Weights of a small mixture-of-experts language model, trained from scratch on English Wikipedia.
Training: a variant of Adam for the experts, 246M tokens, 4036 steps.
Below are experts of layer 10 (counted from 0) of a mixture-of-experts language model. Rows are named router (the router's row for the expert), down (a neuron's output weights, with its number) and show model dimensions 0-191. Each number is 128 + 24 x the weight over its row's rms, rounded and kept within 0 to 255. Numbers have three digits each.
After each expert's rows: "comes before" lists some tokens at least twice as common just after its tokens as in all text. This comes from a sample of Wikipedia text that the model never trained on. Tokens count by the router's weight.

# expert 11
router:153085142103151105069135176133164129084133093177105156186145111137138126113090110083162135140106132091128140105146127166157143136119120112144189128126115156134153166182140097129145112109125112105116148145157137106121120154135129093119129145126125143124147153157138132144096109079119136145100119107087136144153103104166106115123143122135141094113134110153103124099136113102132109123146123092081119081146119174141122109101158105136174170165149097129125106156156151099117131105099149122086129140166117145136124133109134122087118114178159101159106117124130121113147130102161115090
down0:110129157135109125139103167101155105127138091127157112139113129156133104094102113143117148119137119127116137111162125137088133126115144130104146150147163108136147111110135128120125122158093113135090105118113126125134092181127102141107136135134148101211102118118122129118119073121155076159101153145199131138118122131056129129144099142121130140147120160125113199110125108142129129081134150187131136123186103139157107132120187113108114143131113128131086140144118094183127143162082128170120135127148125143150147149072084145096098133131100110141126133139153148126123128102128126128
comes before: "°", ".", "″", "\n", "N ", ": "

# expert 2
router:091146097159113093135136134136145128125151139123102094159094097131108112124103131110147138146082141123109153074171169135173146130109142128114153116134137119159111127098165139144101125133130089159135113178122133157091139123100092128100168128130136160097126132097114144139115130132087110136091107130114101163153081122151143092157084163124125147093128107127137141090133097135131161146096111137129120073148126123115113132129163119108154117149091106092118148091153099112116137167135097105154138129186122152105079127141096111177109122111158129186104147115106150132121124138180145090
down0:159145120133112125118101121128115140096149140133141107129133105094126139132094186146165133090153130092114170111146126180168141106125115130098178090118150124147114119113173143070134105118135134144142140130105124106088133130191097110087164156167132148096134152151129112100177080138135104140133131125111128131118116102112118168109092110163098111170090138158125113096149134119095156137130142143110156087172146125170091116103103149113139142140114093152120148099155131123108130127149106118154137112077122148158143159145142114129116087127163121174150136088116155111119146075119130139
comes before: " ", "Win ", "0 ", "1", "Votes ", "–"

# expert 35
router:145170132129112111126125137100102137151130117085107130159135147123147141143080117106115127151106092132106106088132145113126087146113172131159120150133106129124102124109148142104143113157155139154124102114158102116095168119167116148181132127131169148138134111154107172109088105142138073110125117117117131115162149116093122096144118129168078097150102120117140159130138097127111107144165077167098124118128084151145142121080095122130127095125151133113140092156125107119169137112181174102149163118081096136147146163152090165169137089137144094112134120127105150137087110139099113141
down0:129202122161147131165119129114150120137168151135140110114127161087096117112132124108123103168152160115122144135123170136143163136110128123139106098124117115163129120137155126166088127136103149143135137117109167130093151105091100146132078119111122099137133118107091151175159080101057161119078134118104063122133179132129109101151118143135129120159153142089117161140112091154148124144137164086133099144111141077118112087113128113140124138156104129139118166152150113148121127156140129151147150154150134176117159137126086107159143147091148176110124136127116110156135136122142147112
comes before: "a ", "the ", "been ", "to ", "not ", "an "

# expert 62
router:125137100135115157090081160164120107095181182157140167111097131125112124146085171077099068091136096120135148088125121158081163143127173107118137111108102156154100139154121134124099136120132080085119149117141126109132112101118112140122112114167088145135101132127147132111137158115151144114124108114095090123157163121145110136131086159158162094138152120096143138164127140119100121095156127134151107138114152166138149121126144090148120118135124151112136102113168151159114129117105089144086141147141089114088126120157130135164128111148139169126107148143121091137106086122139133161
down2:157087188137099135121123129128133170134105139166116128124159109140117091113106172115122159150131145130098160152146150098175128134130146126158107106118095140115171148116121127129169143158128110170117155150124120102123160122176098120213147099166157123110090156102122141126149122164090109106126087098144131118144123104085146116108167105155116133128117119129158156101131161108105141153077121106144129120117133127130089163162126085135134120144096112139128132090172143116167141152158088143120151144130117129150126146097077126158130108137098122163130179144125115158107149137161127136
comes before: "the ", "New ", "2", "North ", "which ", "age "

# expert 51
router:147155095137161135133099100155149120104104175119160177135153157145128144134118101126142089141096109096081096093109155185106140161132126126132160119125104082106147135107125148129099114074143114132108124118134155120114104135126114119134077090113106098082127111131154146121124096116129125116124108151121171162156141130095143124127094161098145114120126076137137135170107156135085152144125122106126128175112149136177131154079148147131110115121151098113161118128137124118152169105126144145117107145117105149129133118144102120117138141095122099096191162093144093111098149074117168159
down0:170106097126137156108134114134114153172118138136124136117152174103130136131115115150121121107123152150093145138146118101130141117093152109142131135117121112134158137172106119094139140094150100131106136132098119088103107093144136162151135095106150102153152144134132084100129134141160103121095158151125144106158054135082114108139097160100076091154099158142109152169117159113122151148047161144143090073082157142132148136147117134145140126131102155139127179091132117114157110141110138103124102119110163148084149097167150110153148138151114112110137147140119119121136144132097158158
comes before: "| ", "was ", "is ", "|", "a ", "released "

# expert 29
router:077161107120136143159157144105120128160144115131099130159132093132142099180167165099098173137076115148140201143162130141119160135129148151111117129159105139127107136129154142162086094163139096108099165157161096138120132140091138141107115137120143096115114147165082104122094167144150092129104115137184128108122130104114127134145104135144098115137120133113140136115140152125129128127101122168145134129115163141148119145134112108165150163148109113143109100160087150134095146106091098174110152163142164130151125090140121115174127134169128106089132107145127145156133101173151112144
down0:152207108108106131124116085121127121090155149135127145135110138148101136145096133160141125157118142102122118140122100117134166104129116104111126156154146140104191085112137148118110125127117134133110147141123125126106135176088104107138130108124121153177126078137166121149140110117121120118156144103144075151117191096151127143116104146151146114128092118098133092157109165131103078147122135086095117125140135077103120096138131163147120107140125082134121108147159115145079130126143135132147087097173165183117104164132109135111120139088128146151135128156158109183127109135105142092
comes before: "- ", "and ", "\n\n", "Born", "s ", "in "

# expert 39
router:125138144164100179137122158142154126143149091154125144127120082156157110103158133127133115164147125109104134139142161148146131142130096122154090118164076143118076147109129107149130133094146134136141140107154153099114149102167116120095143143120102117079121097126119120135100125121127135140092113101124108127140093163176144136162140100155177123108106115153131140122119127152133124130142112118128130071162087162145158161118137122133091142089116069108127145141099152143142129158132159113117143131113077088097115156156098143095133085159146124130128090134164100155107172097075091098
down0:172116124089104142100160121140104084130143133122136130124162139099115161133109126134143146118136104087098159115120120097145157128140109132166099144133133151154118114144079151118190152144092168096130110138117118128147121144116152093149153131130152138151135153182100124137128111138175091127116164135181148094169154144127142143109122141129166160147104140132151144121156098151122178124149128165134110171117102115079121096162133146096147106113138134128118169133142162083134111132176124173138114145120133135138110124126103108158180092122064121125138103137120149071135089104129149157
comes before: ", ", ". ", ".", "\n", "\n\n", "–"

# expert 44
router:117136131127145114118186131168151118120141139163160106118134127126146140142125123086137147145099135125111109124185161152141127124128124124094143103145146093138177094156134090154105118092104090159097156160141113114160149154114110113086110163185159171149132165146120154162094120132093149145094142129150176139144097128134149112131101134146086115125110106127146147089114127115131099127112153117121107150129135145152140173101141135133168154136140142092130085141147124111115133156148095144124096092160124164111135108128115106166119189149115092126088135074119139131148152096146165076
down0:153129119157111140118134105156141083095095116137120102139120140142128092156151139107104132112097128121150124139151127143139138130139137078122150155141115147101142093136058120132129122099129117150150073128078103092100188151117140130112134145129153140120119105099075124117110125138098111113112152111109142155054121122124158098135113148144123118108125135097131115076118107142096128166168130142121121084098113079092144111163112093136134124145148140123131128140170133150149134141120128149098131094150131162091130169135146074131095131158101085178129094066128094158105105118107129136
comes before: "\"", " ", "\n", "- ", "= ", "4"

# expert 30
router:115161098167153156122147124165107141124142147149134146141112096130139088139134106082105134158135113143158130110112162108122146169119157159163127116139072130118162146185132145189108100150182133152098158135129125128119155134133126128115101090126158119138173157130149145153078114125144110128097114095095139126074127104128147138137118078125124126143093108138105176095130146145112135120160125118178142137151138129152111106088110110090161146098148129116144139161098106105134149119159108146128116110142086066152103124163129115162155122145168140094152156099144119162144136110143106150
down0:146102124149180144136150125144158169135131080147150091157161087083128100154138167132127155109178116150107084157136144143133114148107127111146119113142138150115149136132124114120149109095134186154148159148141083157105139123107153132130152158073128126147150066107112174127100114149089096092135114134141182171150122130129138106111116164128151120111137164124130069145152121133137115155139146138118150122150097124169121127112135142115141123104134145101157075092168121130087118129120174111133098132091133102125122135142111157124169126115135079125155101124164111154101106148128108119
comes before: "was ", "to ", "also", "of ", "also ", "is "

# expert 1
router:148165079133106085115139146121116110143160112124168148135091168132139103084069150118163110122122160152153100076152138133109159144121143106121120153124117140153121138115112128155131149148137151130075187145106169104135122114094097141150163094154118156160157148109124097085114148135152114145136123118103087117161150133147158100090105117148144152127158128126098147099113146125113115144159095117125165161146128174129131150131097104144151135114171138135136130064124091107109149141154073173123146137133106136122164089173137111142132124137145142123134168144093158107139098127135120122
down2:136116157100131156081112135129134088139158100144161128128135128126139140160087135136100121123123118125150166145163089100135098109066111085122151162125124152094115155163174126137121095134103118104147160148135116099093108134120102132081124144129139129159139092141182100124124149094131113109156132160105146150139172108156081112156109159117162088133131139144144153071156135159119137143150096153155100117159117095111153131129176115116076155137087093122147096132120145113195136120096129117156129137099163109144156142124142144187149147137155115134158137132113112146128109110110122128
comes before: "the ", "his ", "201", "200", "a ", "He "

# expert 31
router:116089150123126155125093145141133118124114101105168098122148134107129170090158127182120108111140158133176128183157143144153163119121123095117133118144153132079142094100119124100134121146121167108147117117116111095156087152115111107142144145128121120091182136107121128129099121097136156142140144117138120116129073114173136150151132097152174093124138144129137128129077169158135159131107137143129132105163129142117069098125132099162108145134085136119165134140147123098132128133074165136129124102118101129090116110137123109077144090107138114142130169144090101115115148090136192160
down0:149074162139097115104153116129113113170115109083133111132127175135084153132150114161115099121125118159148124153131148097118140135140131165151096151118092110115143130140100120107118148112108133152114108110168135101133118103119127145120105142157137122101110126121112091145117103138147137144063122109132161137137142131091128062155132167144196144142118098150126108134133123129160134120092136147169167079125101142117109133157113151171115087126114089142141083142182144124120119119209096124143122131129143107111087145155115131086172113110117123172108111118124174127127121109132095133
comes before: ", ", "-", ". ", ",", ") ", "'"

# expert 53
router:143135099139102119114157125156156107087095140135136125141099101159154071159150097085104103114103163095134133127129138092105172165122161118180143078150127088118110171106138152125106138127144145151114131168094090120134112131127109113113102116145096154109116114111142153148131122113113145143124135140099136183100114091160148109150095142144117120123107104143113134111107116122118104146103117122119143166139101119132187187122117098120117127136088127110106149089145112101148135136071124128098106127108173174112114142165140106131091152163149128122100145183123156086094131114124161125
down0:121152132100172149148068118103139133125122120173100152097146177131128159109119118126136147114141126114089126110151129134162153105154094128097129148134149152116134122152140121164106119126109116175103174155156128146145140137109154121142114143111166124175131088149190125167109181094140135093149116132134135137090158106109146135158133099144100151101140118102111105156119137116168119145118146117133090153112161110120109140156158143117151171151110110141112128131138147146075129131123159117121126085133095133085164112164149149100129087133125116089110160124158117164199122177158129121
comes before: ": ", "(", "born ", "– ", "is ", "American "

# expert 13
router:137074111128114124105116129140154103107131148146124126159107102144127126128155075106178140144128170107093158148124192146180125133110127126134120106133141114141129129151151166133118174086138096134089143147145133109126135143118091095114142159132159096104140137190130162138114117139127132134109083084151109120157092129135117109123097111152124117141133109124087171080128130108104094136108120088104144078115115150166176115147097111144131122130123119116098159140121109101118150190099112109122124134124145091111110159128131074096143172124118117131105113103178137092134178144110115124
down2:115101149098118112142114158113127115129137144148162178124136151139130157097092148119123114117141156115126142087137108129119116086152147094096113134132136171173113106131076143128152131129152136163142162173125129100108132134062110113121141116198117123102122123146128158169100145113132165126120173136120102065097156159122091092119105115142079150116151129126107124111155137120104129142132144145132144158111116113133142091162113111141152134109160087123123124124111142107122142158129107120146130179068134141129178117105108132148140129086175129090161091086131189130153132115130156119
comes before: "| ", "\n", ")", "|", "0 ", "+"

# expert 47
router:122164139121183091166085126128132108076171141135152125129146116108099133128126123083109128099146103096171086145105118089147141139104121144117142117120135089104160100143139165091094161094151125141138158092130092120135142106082103120125140077138122108153134097141135129153119144104144106130141139152108140130141115136159135120141167140139134121141117127115105130162122172122125138148139112117099114138132166127131179119071143094160120104109082156116146131146142145115126166141138146117140111150124139170087100154168087127135108176104105130068112107124135113098068174144162144138
down0:152171147106101105163143116117131119100096114097139113109134155132140134146117109134166145116188138078143107142136115092125109155143161106133100181081110125139123134094131109110130170127095140158132100072104140127138170110099164095104134119154145070107123144152175145134134127124163127117175132125143112132171165120111120144143094127145137145128164146113141099130124160157124110123081145156110151144107125127124142112114105105109108128149163078132135119175172142141125143079101121100130156143151113112138143106110136164142165134178081121123140129112132120133097116090195125146
comes before: "| ", "(", "place ", "as ", "/ ", "by"

# expert 48
router:139157115146150154114129147150130123161162128194117139152121111134133115121122119142119133142111157124097169105146168170129119145115142131158177080170078148139128159105159122125128098130100132131161114101122141107126164131115109084097105127114113136098154126124156136157149109123133116162090088088097102179129156097106142152117125172136157106127115096133116158124164148142103114111120125120145118116141157101157161112092122118139162138134098092115137160150129117087158131120098105117155144123140151080145155098121098102178163090166137077105144102114120106134168138083154130095
down2:057105119126159148121131142131110122119154121098149159172115078120150179120128124106157127147101121135148137090109134173150103151125127109109147091092134146132138103124123136128128120174146155152121159106164165126120108095159174116096096120148118091128113143132102142109096150149178091129171114113128160118087152124157143152125138111146118122167109139136124137110146146168124101131144108147132154156093109123119130097105133098171115141118141084140123145098172128164127087125137074156143091101111141124145140146155142122131126090109142098107164188110125115125119128180116180156
comes before: "| ", "% ", "|", ".", "population ", "and "

# expert 33
router:156160099171145133150121145130144117148179114100114186145123072100106091151118122112148093122133127156089098103104150163185126130083135132164105093142102109156162098119089102130120088110145140124139131125161135130113131082115140077130110129164135151102141162156131158125136101124120146123126135097104117166108159138098129144115138141095153100138143118152124116132093079110112112159086143098079120102134111138136137159106170150104093135124130128127146087150091102124148124156105152125127115156129109124150150116172105156165088105166125140103108119118124098105095112113112165149
down0:148127156118105108137168145129143107117099123131134093083132150096119134129123135168146138118089123122135179129176104090114133122109139121113111147121104138171136111128102143145125114126108130154114114102127163139170143090120100070124143114158160126118076108121087078125058119138143181168138143147126150117136114127137165162126157167135150110126116087133092157113123098119157109128116167109131182095131161138124129158098094140090099157087128114098112127104141159159095130132127097148118189132117103095121093144154110130126117136116097123165142114168108121087105124141165138143
comes before: "|", "of ", "by ", "was ", "on ", "for "